config = dict(
    n_layer=11,
    d_model=160,
    n_experts=32,
    experts_per_token=1,
    d_expert=192,
    d_shared_expert=0,
    activation='swiglu',
    moe_layers=[3, 4, 5, 6, 7, 8, 9, 10],
    router_score='softmax',
    normalize_top_k=False,
    routed_scale=1.0,
    balance_loss=0.000245,
    balance_bias=True,
    init_std_router=0.0286,
    lr_router=0.00234,
    vocab_size=2048,
    norm='rmsnorm',
    norm_eps=1e-06,
    tie_embeddings=False,
    optimizer='soap_variant',
    lr=0.011,
    beta1=0.95,
    beta2=0.99,
    batch_tokens=131072,
    seq_len=768,
    train_tokens=526700000,
    steps=4019,
    dataset='wikipedia_en',
)
Below are experts of layer 5 (counted from 0) of a mixture-of-experts language model. Rows are named router (the router's row for the expert), gate (a neuron's input weights, with its number), up (a neuron's input weights, with its number), down (a neuron's output weights, with its number) and show model dimensions 0-159. Each number is 128 + 32 x the weight over its row's rms, rounded and kept within 0 to 255.
After each expert's rows: a language model's description of what the expert responds to; "gets" lists some tokens that make up at least twice as much of what it gets as of all text. This comes from a sample of Wikipedia text that the model never trained on. Tokens count by the router's weight.

# expert 10
router [107 196 144 123 148 205 140  88 150  85 161  89 146 113 100  94 142  90 133 146 136 115 110  66  81  96 141 109  82 121 139 156 164 107 171 116 107 130 116  58  95 110 143 177 143 143 118 164 165 161 100 145 131 177 120 108  92 147 167 136  83 138 127  75 177  65 150 163  73 129  97 140 143 150 149 166 136  96 131 178 140 171  95 150 115 150 161 182 183 161  85 115 133  90  71  98 111 128 136  59 138  93 106 144 141  90 152 183  87 139 122 127 137  96 152 204 167 134 150 160 144 172 142 128 212 151 160  99  92 127 120 175 152 112 148 165  93 137  87 101 141 146 115 123 138 121 126 107 156 142 171  97 182 141 188 141 156 176 139 120]
gate2 [100  73 180 153 142 155 164  77  88 127 165 141 151 161 137 117 145 111 120 150  82 123 164 103 104  88 110 136 112 125  98  95 152 158 118 103 110 138 137  83 150 101 118 165 107 101  92 121 117 187 125 178 177  18 122 111 114 152 161 156 157 169 193  89 102 119  98 170 135 105 123  60 140  86 128  84 107 151 135 195 113 173 125 123 114 126 118 138 143 155 116 108  92 110  73 115 115 139 115 182 159 122 100 107 115 139 105 119 193  86 172 160 119 122 123 155 106 113 116  56 169 118 112  85 182 151 126  41 148 170 152 129 130 105 135 135 127 178  94 137 137 122 151 124 134 138 137 180 163 122  80 131  77 201 149 182 127 148 166 188]
up2 [159  95  78  53 195 124 110 114 131  81 100 145 162 131 158 136 182 193 172  52 174 134 118 156 137  61 145  91 223  77 119 122 146 144 129 145 122 148 130 142 112 116 102  96 120  96 128  99  78 162 111  94 150 158 147 107 112 127 103 118 140  72 191 101 128 142 121 131 158 143 122  98 113 131 139  53 141  73 120 124 119 171 147 185 149  61 167 139 116 202 168 144 131 123 118 118 166 132 142 163 114  66  91 120 137 131  90 175 117  97 178 127 116 138 115 167 132 187 106 132 191 151 116 126  82  94 136  52 153 142 141 133 162 131 156 147 168 119 121 164 116 152 166 159  99 113  95 130 119 105 138 161 152 101 139 101  79 105 111 128]
down2 [105 173 102 189 116 107 143  82 164 123 118 118 136  65  83 126 149 122 130 154 165 132 126 100 107 164 159  90 145 132 109 151 144 121 164 133  47 172 120 130 142 116 139 157 118 156 168 147 164 147  95 156 132 152  94 100 106 161 133 124  85 144 169 158 169 119  89 163  60 128 141 173 139 145 115 187 176 188 181 150 136 127  87 137 106 136 106 123 150  88 135 173 133 140 156 144  76 168 133  40 116 167 185 105 136 136 138 100 145 200  60 113 119 194 123  94 116  66 123  64 135 142 168 121 106 139 133  78 170 152  51 135  98 168 125 169 126 156 127 141 211 157 108  78 109 125  91 145 114 120 131 152 156 120 137 108 134  85 142 128]
It responds to: Newline tokens ending sentences, list items or table rows, especially blank lines before section headings like "== See also ==".
gets: "\n", "″", "о"

# expert 25
router [131 137 137  98 196 178  89  82  81 123 118  90  85 118 106 119 126 133 175 108 130  92 128 135  97 143 143  89 164 164 166 118 128 194 112 214 121 112 167 117  64 135 145 154  69 120 104 177 129 104 101 125 139 100 133  62 146 147 165 130 147 118 123 127  91 102  74 163  77 117 126 135 120 124 141  96 149  92 117  97 170 122 132 121 104 152 111 105 112 166 126 164  91 182 130 124  88 127 186  83 117 177 112 105  36 118 142 102 151 156  80 121 107 151 102 156 159 152 157 144  88 115 127  55 146 156 119  97 107  85 119 156 123 152  76  85  91 186 105 129 127 176 122 109 133 132 180 117 147 168  69  72 118 145 136  88 135 134 180 203]
gate1 [173 115 105 143 123 151  79 102 133 119 137 128 140 100 138 124 106 122 108 178 161 114 190  69  90 188 154 135 133  48 106 155  79 134 115  57 163 121  86 127 126  62 126 102 131 137 151 130 147 165 119 130  92 102 129 111 112 108 152  99  80  78 124 144  96 144 140 178  98  93  88 125 175 125  96 106 183 141 137  78 126 111 202 178 151 117 160 153 138 135 146  94  77 110 123 144 105  94 182 113 151 159 140 123 149 162 135 108 119 118 125 122 119 128 124 129 177 185  56 137 190 204 187 115 154 199 163 149  85 129 149 121 133 150 138  99 112 133 174 161 115 205  77 129 215 124 157 118  78 100 134 104 153 129 115 113 116 123 108 140]
up1 [ 89 147 101 152 215 181 137 133  93  64  93  95 125 162 145 110 108 145 128 130 155 136 161 133 134 154  83 123 113 167 107 138 173 125 171 168 112 135 104 192  77 162 153 121 138 117 109  63 187 116  95 160 155 122  77 119  94 154 149 122 110 164 137 114 137 116 143 130 160 185 137 131 148 129 143 136 123 149 111 104 108 222 221 103 117 151 159 164 140 152 154  87 130 101 115 201 109 112 112 126 115 149  89 126 158 129 158 109 125  88 129  22 127  94 130 177 141 125 115  99 104 101 100 153 144 135 120 128 173 188 133 113  76 168 169 120 101 173 137 109 143 129 177 121 119 123 196 104  77  91 138 145 155 159 123 105  54 105  97 140]
down1 [130 160 151 101 121 124 206 124 118 159  56 149  82 145 126 132 196 132  66 106 159 138  99 141 119 162 124 125 122 144 115  93 170  99  92 147  91 145 177 198 122 111  98 176 105 209 100 142 127 158 189  96 115 146 124 156 154 130  92 101 132 174 138 176 131 129  92 111 143 132 188 169 122 136  71 143 158 160 142 137 158 146  73 135 142 111 177 104 136 124  97 159  80  69 142 113 112 133 100 135 136 128 130 145 144 198 108 176 110 125 119  71 114 118 160 121 126 134 149 154 109 100  49 161  74  88 107 128  77 121  57 182 108 146  31 125 120 103 130 106 175 162 135 129 143  81 111 180 123 100 126 114 111 103 121 108 155  94 148 124]
It responds to: Sentence-final periods and the pipe characters opening table rows or cells, plus markdown table separator lines and heading equals signs.
gets: ".", "|", " |", ").", "|---|---|", "=="

# expert 20
router [142 126 140 112 189  78  84 205 169 117 150 152 140 129 113  95 152 130 109 168 127 169  92 150 130  88 111 157 127 156 141 136  85 131 122 128 162 141 110 182  86 137 149 129 149 122 132 141 167  45 182 143 139 167 159 157 145 149 100  74  93 148  91 142  79  99  55 131 127 175 106  81 160 150  84 161 122 141 129 129  93 117 162 136 118 141 162 174  99 142 106  92 120  97 175 185 142 158 115 146 150 103 153  71 132  97 144 149  99 154 176 171 144 123 129  91  99 161 170 138 158 127  96 161 147  49 166 106 165 128 108 192 126 152 117 146 108 127 195  47 146 168 132 163 144  75 191 140 179 103 108 119 133 169 119  68 151 108 120 125]
gate2 [143 131  95 134  90  88 146 148 187 148 180 121 137  54  86  84 120  57 106 109 129 125 144 114 126 100 161 174 149 140 101 117  62 209 127  92 111 172 125 156 101 112 173  86 124 120  62 157 130 203 129 149  64 162 124 140  96 123 114 131 136 101 114 177 103 114 147 128 137  87 140 156 168 137  89 113 125 159 165  82  99 164 112 131 123 129 133 114 123  42 145 147  95 159 108 140 113 123 109  94 131 217 102 159 166 186 126 133 117 166 108 156 149 136  80 110 120 109  73 102 118  98 108 155  98 160 137 176 130  98  95 186 173 147 116  96 125 135 184 156 113 135  47 114 147  97 170 163 152 131 172 112 131 124  96 166  99 116 108 161]
up2 [ 56 112 109 154  85 115 162 174 134  88 128 148 116 122 125 128 128 149 110 136  62 170 113 161 147 141 100  67 125  98 150 150 143 118 107 128 169 132 143 113 163 168  46 121 212 137  92 103 105 113 127 104 130 129 100  53 155 127 121 101 136 159 155  35 167  98 181 130 132 114  73 144 162 112 105  77 127 116  85 157 175 183 107 148 156 131 166 154  85 157 159 101  79 176 109 167  99 116 139 124 119 104 150  96 161 128 114  92 149 162 153 101 106 141 167 101 172 132 151 110 145 183  78 120 135  96 153 108  81 173 114 111 120 124 123 148 146  31  73  86 119 153 159  63 117 114 137 142 175 120 106 132  96 126 166 104 179 119 119 120]
down2 [ 79 122  51 121 166 131  95 179 132 151 103 142 154 174 131 121 135 103 160  89 136 149  59 113 161 109 131  91 155 155 142 156 113 111 135  91 136 116 122  93 116 151 135 131 122 166 102 159 159 157 155 152  86 120 147 111 139 109 118 112  83  90 126 162 101 135 153  77 130 132  78 110 186 119 220 159 141 143 137  76 110  51 130 169  81 120 112 139 109 114  90  91  87 126 189 113 148 185 222 157 198 116 133 176 161 131  71 114 178 188 117 111 164  90 111 120 153 134 129 141 108 104 169 148 160  76  91 194 128 108 138 133 154  88 134 143 175 142 151 122  90 100 132 137 132 136  92 121 126  53 164 142 150 146 101 125  83 133 153 174]
It responds to: Mid- or end-of-word pieces like ell, ard, ign, ill, end after a stem, as in propellant, yards, campaigns, thriller.
gets: "e", "ell", "ard", "ill", "ine", "ain"

# expert 22
router [121 152 175 119 140 144  69 135 124  86 187 138  85 114 168 140 129 150 129  99 168 135 151  55 137 124 111  92 146 127 103 160 100 125 148  83 114  60 186  95 171 143 165 150  91 123 126 151 149 143 172 138 131 202 143 118 123 151 105  96 127  87 136 140 106 150 156  81  81 123 165 105 114 153 120  75 108 126 108  96 120  92 148 108 139 128  86  84 183 162 124 141  95 143 147  90  72  85 176  98 131 137 107  75 105 172  63 140 112 107 101  39  95  68  84  60  87 180 162 147 162  91 124  84 114 127 122 100  77 129 112  65  77 102 121  85 106 153 138 110 141 103 142 110 126 114 108 119 120  99 101 124 145 107 149  61 152 172  93 114]
gate1 [159  56 141  58 121 123 101 157 147 129  97 155 147 122  93 167 144 126 154 166 145 156 109 104 168 126 112 130  87 124 111 144  75 102 172 147 109 108 150 109  73 118 145  97 124  88 161 113 154 141  81 123 143 130  88 158 152 192  82 131 192  98 142 163 121 169  98 105 110 101  90 160 144 193 167 135 129 119 133 102 139 102 108 107  54 102 100  92  97 112 168 114 153 178 160 103 167 180 187 130 137 142 102 129 198 126 115 168 118  38 145 102  79 185 106 123 145  78 136 160 142 115 119 104 162 115  97 120  82  98 108  87  75 120 101 106  92 176 142 174 101 114 116 121 137 109  80 171  79 117 154  99 105 110 137 213 115 104 103 114]
up1 [105 153 125 123 197 114  98 175 129  53 106 119 148 173 134 150 158  28 122 141  83 134 134 158 155 109 105 148 138 113 116 170  76  80 134 155 119  86  78 109 131  97 171 121  94 100 100  90 144 138 119 120 145 150  80 126 111 154 140 117 125 108 120 104 131 106 108  36 144 117  90 150 122 147 114 186  52 141 128 152  91 104 124 114 112 198  95  52 150 137 142  85 125 174 128 160 102 148 152 107 131 148 133 127 120 209 127 148  70 131 117 139 108  83 124 135 149 100 130 102 148 132 108 144  97 137 176 111  78  66  80 115 115 129 103 225  85 141 130 126 151 144 177  96 151 133 116 156  95  77 164 112  57 111 133 150 155 136 108 138]
down1 [136  88 177 123  94 138 143  96 138 164 143 143  79 176 125 109 145 180 157 161 164  52  86 134  94 164 148 156 135  88 100 107 162 164 146  76 192 159 124  89 164 122 163 101  92 145 128 134  64 119 174 102 135 134  81 126 194 172 175 111 170 122 146 114  96 155 124 152 186 112 122 151  95 134 149 104 137  82 135  98 146 126 151 149 165 110 129 149 108 205 153 149 182 172 109 136 139 127 171  52 129 165  90 119 113  69 134  74 125 134 117 128 178 112 142 148 112 144  85  87 112  66 129  56 141 128  85 120 129 120 128 144  80 131 169 116 117 136 182 132  89 153 117 116 172 103 136 118 161 120  83  80 182 154  96 106 178 131 182 116]
It responds to: Commas, mostly after place names, people or dates, plus "),", semicolons and the conjunctions when, where, which.
gets: ",", "),", "va", "tri", " when", " where"

# expert 19
router [103  87 119 127  97  89 113 131 159 120 102 124  79 166 135 136  87 101  98 139 111 182  89  80 146 105 109 143 177 104 142 146  97 138  70  83 184 126 198 121 134 153 159 118 149 111 114 178 159 122 146 176  95 169 140  63 106 108 159 119 144 125  83 106 168 103 153  72  97 100 134 115  98 143 181 149 157 115 159  85  89 128  53 115 172  89 113  87  98  83 111 160 132  93  65  89 141 189 115 128 126  98 114  98 149 166 156 149 116  76 138 125 128 141 121 137 140 149  78 122  94 130 122 148 167 148 143 156 188 210  92  72 162  91 110 155 128 195  80 109 138  47 137 182 141  99 120 150  96 160 101 166 127 108 132 152 110 138 135 142]
gate2 [149  89 129 133 200 133  86 150 140 137 159 122 121 148  75 148 111 125 116 144 161 127 173 119  67 114 164  94  84 124 131 217 122 161 114 119  97 150  71  67 112  89 169 105 104  96 120 145 124 140 110 170 138 166 160 170 132 148 120 152 102  97 171 120 121 106 193 106 126  95 169 124 166 124 189 110 103 144 135 102 130  61 105 122  90 116 104 115 125 145 119 130 152 129 157 146 117 192 125 125 183  77 128 155 129 107 148 161 212 107 138 104  77 133 159 122 109 115 132 114  62  89 159 141 109 172 180 179 148 169 124 131 124 193 127 134 149 121 104  85 120 166  86  63  65 209 150 132 147 139 121 177 113 128 136 141 106 202 134  99]
up2 [120 126 119 139 128 161 161 112 131  79 122 177   3 138 180  84  88 130 127  46 107 143  50 104 142 170  76  84 123 119 122 178  99 168 129 116 126  98 113 122 110 125 102 111 135 121 126 165 121 127 127 130 152 125  90 136 113  96  87  74 128 156 139 136 162 137 118  84 106  86 150 180 140 141 136 104  72 140 121 117  84 141 134 105 166 138 138  91 129 121 181 124 128 142 136 114 120 135 145 139 129  54 134 130 110 141 115 135 120 147 135  97 103 158  64 163 139 172 136  88 143 152 199 124 130 139 176 110  96 150 160 178 147  91  86  78 187  97 118  44 177 145 151 132 118  68 171 145 160 123 121 151 117 153 179 154 181 111 192  89]
down2 [153 198 127 154 121 174 118 105 151 158 133 175  95  97  97 187  62 120 119 142 173  80 119 184 140 163 172  96 137 117 160  86  95 127 125 175 167 190 155 138 138 134 177  99 134  96 107 144 161 134 117 119 101 166 116 140 181 114 144 141 139 137  59 117 127 122 120 154  98 127 134  71 141 191 160 126 147 108 135 180 147  98 152 133  65 126 219 147 134 189 150  99 141 143 132 130 166 104 109  83 137 107 111  92 104 130  96  77 102 128 101 114 129  90  71 153 122 158 142 114 175 107  74 136 114  96 188 145 109  83  94 131  96 159 147 139  75 155 170 110 113 145  82 185 157 160 149 149 147 113 176 129 162 167 169 146 156 103  57  94]
It responds to: Short first or second syllables of proper names, often capitalized (Ba, Ma, Lo, Sa, Ro), such as S-lo-ane, Santa Bar-bara, Ma-sbate.
gets: "lo", "ba", " Ba", " Ma", " Lo", " Ro"

# expert 4
router [124 145 139 108 112 146  95 130 144 164 137 197  85 136 146 200 136 184 143 151 100 183 163  93 159 145 132 141 154 134 122 175 170 134 138 101 101  87 161 151   0 142 168 158 147 169 159 148 117 151 185 192 130  97  94 118 182 133 126 112 111 154  97 176 143 156 159 113 112 143 121 105 171 144 160 177  81  82 101 160 112 153  84 134 134  89 145 169  83 147 107 133 108 206 117 169 140 192  65 100 152 163 168 163 149 174  87 105 107 135 101 134  94 118 100 152 147  86 165 123 147 108 140  98 155 148 159 155 142 153  96 135  65 141 148 106 181 109 136 146 107 123 112 167 124 123  87 128 154 163 132 135 114 156 157 170 107 151  91 102]
gate2 [153 176 112 133 175 114 147  77  74 119  87 133 132 124  78 101  98 115  79 131 175 151  97 178 154 158 151 114 163  89 161 139  91 112 135  72 133 138 125 156 145 116 182 145 190 146 148 144 115  86  39 124 145 144 132 145 133  48 118 157  98 136 190 158 117  71  88  98  90 161 173 124 171 141 177 100 161  95 155  80 121 125 107  59  98 122 133 124 120  93 117 164 176 182 137 157 140 160 154 102 227 156  93 122 151 143 184 143 163 156 117 102  82 147 161 119 156 169 138  96 120 120 135 134 163 203 173 136  88 125 129 117 117 103 122  50 131 126  98 166 134 123  77 130 142 139 170 162 102 154 126 134 111 153 120 126 108 131 127 131]
up2 [124 163  57 113  91 142 175 120 148 108 100  96 153 108 126  56 154 143 116 165 187 115 132  86 106 151  92 181 163 102  61 118 133 162 117  68 178 130 108 145 114 176 138 139 174  91 155  99 120 131  85 118 197 174 121 144 129 161  68 104 120 174 210 133 101 107  74 135 163  67 128  76 107  99 134 145 104  90  99  81 107 148  85  60  98 150  99 143 149 103 106 114 146  78 139 152 105 127 147 138 129 171 118 141 168 157 170 167 177 117 111 127  99 127 148 133  75 135 102 203  74 145 126 155 170 157 132 152 139 136 146  89 159 119 143 107 136 140 163 123  55 148  91 145 117  71  86 118 120 119 107 142 166 103 138 126  87 148 138 137]
down2 [210 114 151 104 141 173  83 171 103  76  81 193 125  77 137 179 161 114 137 173  66 160  87 167  95 111  80 160 142 148 139 118 105 159 128 154  78 157 159 134 101 123 156 100 118 121 132 150 120 165 117  91  98 120 159 179  89 180 160 114 189 133 102 134 154 118 152 118  77 135 111 102 125 121  82 158 131 138 178 131 147  84 141 187 173 125 116 153 101 151 139 121 116 121 164 171 159 111 109 211 128 139 124 136 113 128 124 157 113 163 152 134 138 183 115  91 143 105 124 128 116 122 134 140 112 205 140  88 183  71 107 160 188 141  91 172 127 107 121 124 139 108 186 171  91 122 142  36 147 147 191 133 145 144 138 158 134 138 155  74]
It responds to: Final s and short endings like -ar, -os, -es closing words or names, such as Yugo-s-lavia, Hung-ar-ian, vocalization-s, Gkaval-os.
gets: "s", "ar", "ers", "es", "as", "os"

# expert 13
router [174 140 102 134 208 104 128 168 165 151 154 117 139 153 102 131  87  78 145 140  99  89 141 190  89 106 131 166 127 166 120  90  93  91  65 204 128  98 172  92 163 183  94 124 138 105 114 162  99 139 184 101 121 165 143 128 134 177 157 129  92 114 199  95 133 177  90 162 171  87 127 153 141 128 115 155 104  91 130 169  43 153 130  97 132 149 120 168 171 129 142 102  85 138 151 134 136 164 134 149 117  91 165 147  85 139 181 157 150 134 136 103  94 115 165  85  85 208 111 151 135 165 148  90  94 130 185 175 120 106 106 187 120 151 158 187 113 115 142 107 133 103 135 173 133 172 120 145 182 113 120 133 136 140  72 150 137 147 155 140]
gate1 [102 146 147 129 111 155 115 159 135 134 131 108 110 162 127 150 112  90 183 158  70 124 172 113 130 113 107  89 155 163 156  89  77 137 101 113 141 140 174 145  94 127 157 114 214 122 128  95 188 113  90  84 186 165 165 131 114 156 150  14 106  60 116 101  90 148 131 188 143 125 150  95 135  74 178 212 126 191  91 146 101 117 108 139  85  72 116 118 156 124 130 155  96 102  92  77 128  96 107 109 123 142 133  86 146  97 139 165 119 164 157 118  95 162 130 120 174 137 119 194 167 107 135 161 126 126 129 132 148 148 154 172  92 164 102 171 112 110 136 144  93 114 147 126 128 134  42 110 134 119 120  48 133 171 135 115 110 101 105 115]
up1 [101 136 123  85 126 107 109 134 158 101 102 141 120 150 128 116 151  65 111  79 104 141 123 158 129 170 151 129 115 182 148 100  97 105 125 159 174 149 121 136 163 115 118 174 141 113 116 179 133 118 140 135 114 199 101  84 118 162  90 152 111  90  21 122  69 136 134 135  80 168 126  76 120 178 135 157 140 101 149 131 165 115  72 112 118 100  82 119 156  83 144 108 115 104 142 137  89 117 144  82 116 188 101 173 195 114 117 164 132 101 124  84 166 139  78 134 168 214 190 107 126 184 189 114 130 154 103 160  67 132 107  88 112 105 159 128 155 171 108 196 135 190 130 151 108  99  99 173 112 141 144 116  52 125 153 119 123 141 136 129]
down1 [124 163 172 188  64 168 123 135  78 109 106 116 105 146 147 135 133 127 112  97 163 129 121 124  94 109 195 119 153 127 122  91 103 123 151 121 143 121 119 110 121  89 141  73 150 127 149 146  44 103 172 119 111 138 163 104 141 185 154  70 119 151  72 130 151  55 154 200 134  98 111 121 162 156 162 110 118  97 126  87  88 149 154 120  78 107  71  98 129 172 162  87 124 126 124 163  82 120 151 123 150 131 127 135  91 157 126  79 166 136 135 130 167 100 115 133 103 175 195 178 212  83 107 114 105 153 106  60 106 146 137 183 123 158 164 103 114  65 102 144 107 136 176 125 161 119 102 164 177  92 112  88 118 166 145 104 104  56 113 107]
It responds to: Word-internal fragments in technical, especially biological or medical, words, such as -act- in antibacterial, hy-po-thesis, phosph-at-ase, and prefixes un-, mo-, po-.
gets: "ct", "act", "est", " un", "ph", " mo"

# expert 24
router [105  92 127 138  90 130  90 133 145  94 131 106  73 100 154 124 161 186 127  70 134 169 105 105  91 126 102 153 132 124 125 137 108 113 179  89  74  99 195 154  81 160 182  82  88 110  83 116 107  32 125  90 183  82 126 170 162 143 102 107 134 174 104 171 115 136 174 149 141 126  99 133 175 147  74  91 159 142 115 118  91  83 128 153 150  77 142  52 120 113  81 123 100  88 151 117 116 148  71 121 108 196 192 151  97 111  74 175  65  93 125 148  99 105 145 130 205 173 140 160  98  92 129  92 158 122 147 172 121 101 146  88 129 140 139 130 116 130 114 136 120 130 152 123 115 147 103 124  95 163 120 133  84 150 118 143 134 160  75 131]
gate1 [100 153 140 146 148 144  50 193 204 120 148 171 168 164 129 119 157 131 137 174 134 117 143 107  86  98 148 126  93 188 193 146 155  92 130 140 108 105 138 185 144 121 136 136 168 114 195  81 120 141 143 182 153  74 120 125 135 149 135 133 149 149 124 120 118 143 222 110 192 148 182 147 138 143 147 139 120 119  80  89  98 114 149 112 114 133 119  95 125 167  99  82 104 142 131 149  89 109 113 108 119 112  64  72  89 141 166  92 174  99 134  50 138 189  88  91 152 167 131 125 125  74 101 123 134 107  96  84 149 158 141 151 126 101 140 138 153 142  84 120 172 134 156  85 151 144 186 127  68 141 148  57 111 142  93 175 135 108 147 108]
up1 [135 114 178  85 122 136 126 166 137 167 119  65 103 125  72 112  84 158 137 166 110 145  92 136 152 110 172 130 142  66 173 155 119 128 159 157 168  83 147 150  89 144 168 135 126 100 117  91 138 103 159  93 160 124 123 141 145  76 100  86 163 156 113 126 170  58 116 162 237 160 162 125  90 122 160 113 153 131 173 148 148 103 125 131 100 132 104 120 175 128 136 176  73 160 116 152 114 121 127  64 168  90 153 117 117 123  90  98 134 140 114 148 142 209 123 129  94 103 169 127 139 124 165  88  87 117 132  96 134 126 124 131 165 168 116 115 176  56  79 128 120 115  34 144 163  71 162  98  80 155 108 154 115  62 154 147 118  95 121 108]
down1 [130 115 111 102 129 118 153 109  81 154 116 172 159 118  66 133 117 102 184  69  82  79 167  87 147  97 131 158 146 160 165 153 103 193 130 109 155 137 155 145  96 161 113  78 122  89 120 120 137 124  94 104 110  88 142  96 167 154 160 169 113 178 126 144 176 106 135 182 141 163 132  87 156 128 143 166 100 189 101 112 137 127 126 158 146 153 122  94 149 140 109 113 170 100 127  66  78  77 102 169  53 104 112 113 138 172 171 170 122 114 149 142  80 131 111  58 163  81 121 189 110 151 138 137 180 187 107  87  85  56 140 184 151 134 133  99 115 145 190  75 125 134 125 148 111 154 118 114 114 136 144 152 170 162  84 144 145  59 116 126]
It responds to: The | and ; separators between cells in sports and results tables, often next to numbers, plus stray accented bytes.
gets: " |", ";", "h", " Ch", " /", ");"

# expert 21
router [188  81 113 162  49 181 169 106  87 165  77 146 134  96 136  87 118 103 150 142 138 106  96 148 166 186 159  92 147 140 115 158  80  83 149 127 133  72 138 158  82  85 157 186 118 104  61 124 111 158 138 147 173 140 131 145 114  82 201 138 172 126 207 143 133  92 111 133  70 101 100 106 168 121 104 160 142 217  98 130 119 141 114 112  79  75 140 163 150 127 124 143 132  95 120 134 127  86 142 108  96  78 123 162 160 120  92 120 147 109  97  76 115  65 150 140 148 148 121 112 102 118 135 114 146 112  71 162 114 154 191 197 147 134 152 108 111 100 131 119 166 171 183 112 106 140 117 156 130 148  91 105 155 110 122 101  95 136  81 132]
gate2 [118 180 100  99 128 114 153 138 121 159 120 164 123 151 147 135 135 128 118 114 124  71  93 117 164  65 143 102 116 100 154 183 128 165 102 137 153  95 126 108 116 141 152 147 145 158  95 139 149 160  99 128  84 200  86 171 148 128  83  85 145 155 171 165 134 147 156 139 134 221 137 144 180  76 156 106  61  74 115 191 143 118 108 149 101 153  48 114 135  93 131  90 125  91 128 181 102  99 146 109  60 155 110 156 170 138 142  96 163 113 101  37 130 118  90 137 153  94 168  73  99 141 119 112 152 140 106 154  89  98  68 102 165 156  99 154 104 107  84 116 197 134 139 112 153 143 172  91 123 121 117 132  86 181 120  77 120 147 131  94]
up2 [131  88 106 147  66 104 115  98 126 145  95 118 135  90 174 132 114 124 179  96 109  97 139 131 137 108 105 154 187 195 116 139  95 107 137  70 155 129 100 131 154 104 168 102 103 153 105 138 155 130 120 192 109 128 113 116 107  96  99 170 149 175 124 147 105  83 148 109 123 168  97 130 149 115 114 141  81 135 100 199 124  83 118 110 152 139 171  99 196 161  72 170 127 149 183 178  44 133  89 151 174 127 107 111 187 101 154  88 127 148  97  78 151 115 152 117 144  80 132 173 144 182 135 137 132 114  95 134 128  80 150 106 112 144 143 190  92 118 124 130 149 111 143  23 191 109 134  64  88 173 139 164 130 148  72 120 175 137 135 121]
down2 [ 81 105 133 114 220  98 132 160 126 188 130 120 106 164 131 132 144  86 115  64 116 107 163  61  92  84 152 138 144  96 110 134 175 150 162 113 169  95 162  76 125 133 126 170 154 130 169 169 174 126 126  85 127 129 163 224 153 115 124 144 112 160 101 145 138 151 114 121 192  99 141 142 126 125 104 112 148 122 153 138 112 133 127 111 125 111  77 135  97 136 126 177 151  91 173  67 186 131 140  71  82 151 190 210 120 132 133  97 107 144 158  96 119 130  87 153 124  79 149 139 107 174 130 139 163 155 124 136 164 156 118 193 152 125 145  92 134 126 142 163 138 114  59 145 132 126 192 170 157  81 127 136 153 181 111  82  77 183 109 118]
It responds to: Closing ) and " ending titles, Format(s), (novel), and words like also in See also, Championship, title, song.
gets: ")", "\"", " also", "}", "]", "y"

# expert 2
router [ 93 107 146 167 130 122 107 147 164  99  94 109 110 129 162 109 136 122 126 126 147 185 179 137 144 109  69 116 115 128  99 196 114 141 139 141  71 112 173 147 200 143 132 131 169 182 164  95 130 174 166 166 125 147 151 115 117 125 149 112 144 117  90 200 132 124 148  82 128 109 202 100 112  84 120 119 120 157 179  90 139  97 158  46 180  75 175 147 128  79 170 112  20 140 150 137 151 100 143 130 144 121  85 133 158 110 105 172 166 139  98  54 134 177 131 138 120 202 122 166 140 153 168 117 106  68 138 150 110  82 132  79 102 137 123  79 122 105 131 140 132  99 120  99 124 147 165 126 142 162 193 128 105 107 124 145 112 105 180 126]
gate2 [135 138 127 173 116  94 120 120  98 154 123 125  85 152 172 131  91 142 150 181 137 126  95  88 179 124 126 101 154 115 168 160 133 108  83 124  95 140 190 104 129 159 170  76 119 115  95 129 111 110 160 121 129 101 117 152 107 117 137 179 151 113 133 138 199 123 119 185 151 127 111  75 123  95 147 168 136 149 124 102 143 141 129  58 132  93 157 100 146 204 135 116 122 160  92 119 135 143 105  71 137 123 131  77 131 142 105 173 110  55  79 141  48 173 171 162 110 170  93 138 152 135  97  77  89 112  76  87 151 115 202 164 160  88  73 137  74  84 111 108 103 165  44 156 153 135  81 146  86 121 129 151  81  84 102 130 117 143 168 100]
up2 [136 138 132 124  64 163 115 135 167 150 179  78 120 160 124 105 119 111 152 154 157 134  71 111 115 119  96 163 166 130  94 173  59 187 151 195 137 154 177 124 129 163 138 152 121 119 154 116 189 179  85 160 102 106  96 112 116 134 153  97 108 135 133 172 101 142 179 130 157 139 120  91  93 136 191 143 105 151 121 139 115  65  97 107 107 145 105  44 154 100  82 148  89 127 131 107 153 126 100 142 161  98 131  91 162 117 108 167 131 115 108 186 124  95 104 119 120  46 107 206 146  72  96  98 180 166 116 136 164 137 171 112  85 176 129  87 118  89 163 116  91 131 102 107 167  78 145  87 116  73 113 133 130 101  94  82 150 153 137 176]
down2 [153 104 125 165 136 136 140 100 178  55 103  69 126 137 135  39 152 124 114 117 110  68 101  76 161 134 125 173 129 159 141 106 124  83  90  99 137 143  79 196 168 113  96  83 122  98 131  84  75 121 151 111 172 161 135 135 134 211  86 139  81 187 107  80  74 198 132  45  94 146 129 144 180  80  94 140 126 121 125 113 120 190 140  64 102 117 146 155  87 135  69 135 197 136 132 123 153 126 138 151 105 128 130 160  71 146 104 115  85 110  96 148 130 150  95 129 154 187 142  80 106 116 122 177 106 130 172 117 111 121 103 154 143 122 119 139 146 141 118 109  88 144 157 164 126 122 105 112 125 111 153 122 103 143 153 109 124 152 143  60]
It responds to: Mostly coordinating conjunctions and, or, but, &, plus mid-word pieces like ra, ce, ly, as in Sumithra, succeed, widely.
gets: " and", "ra", "ly", "ce", " or", "re"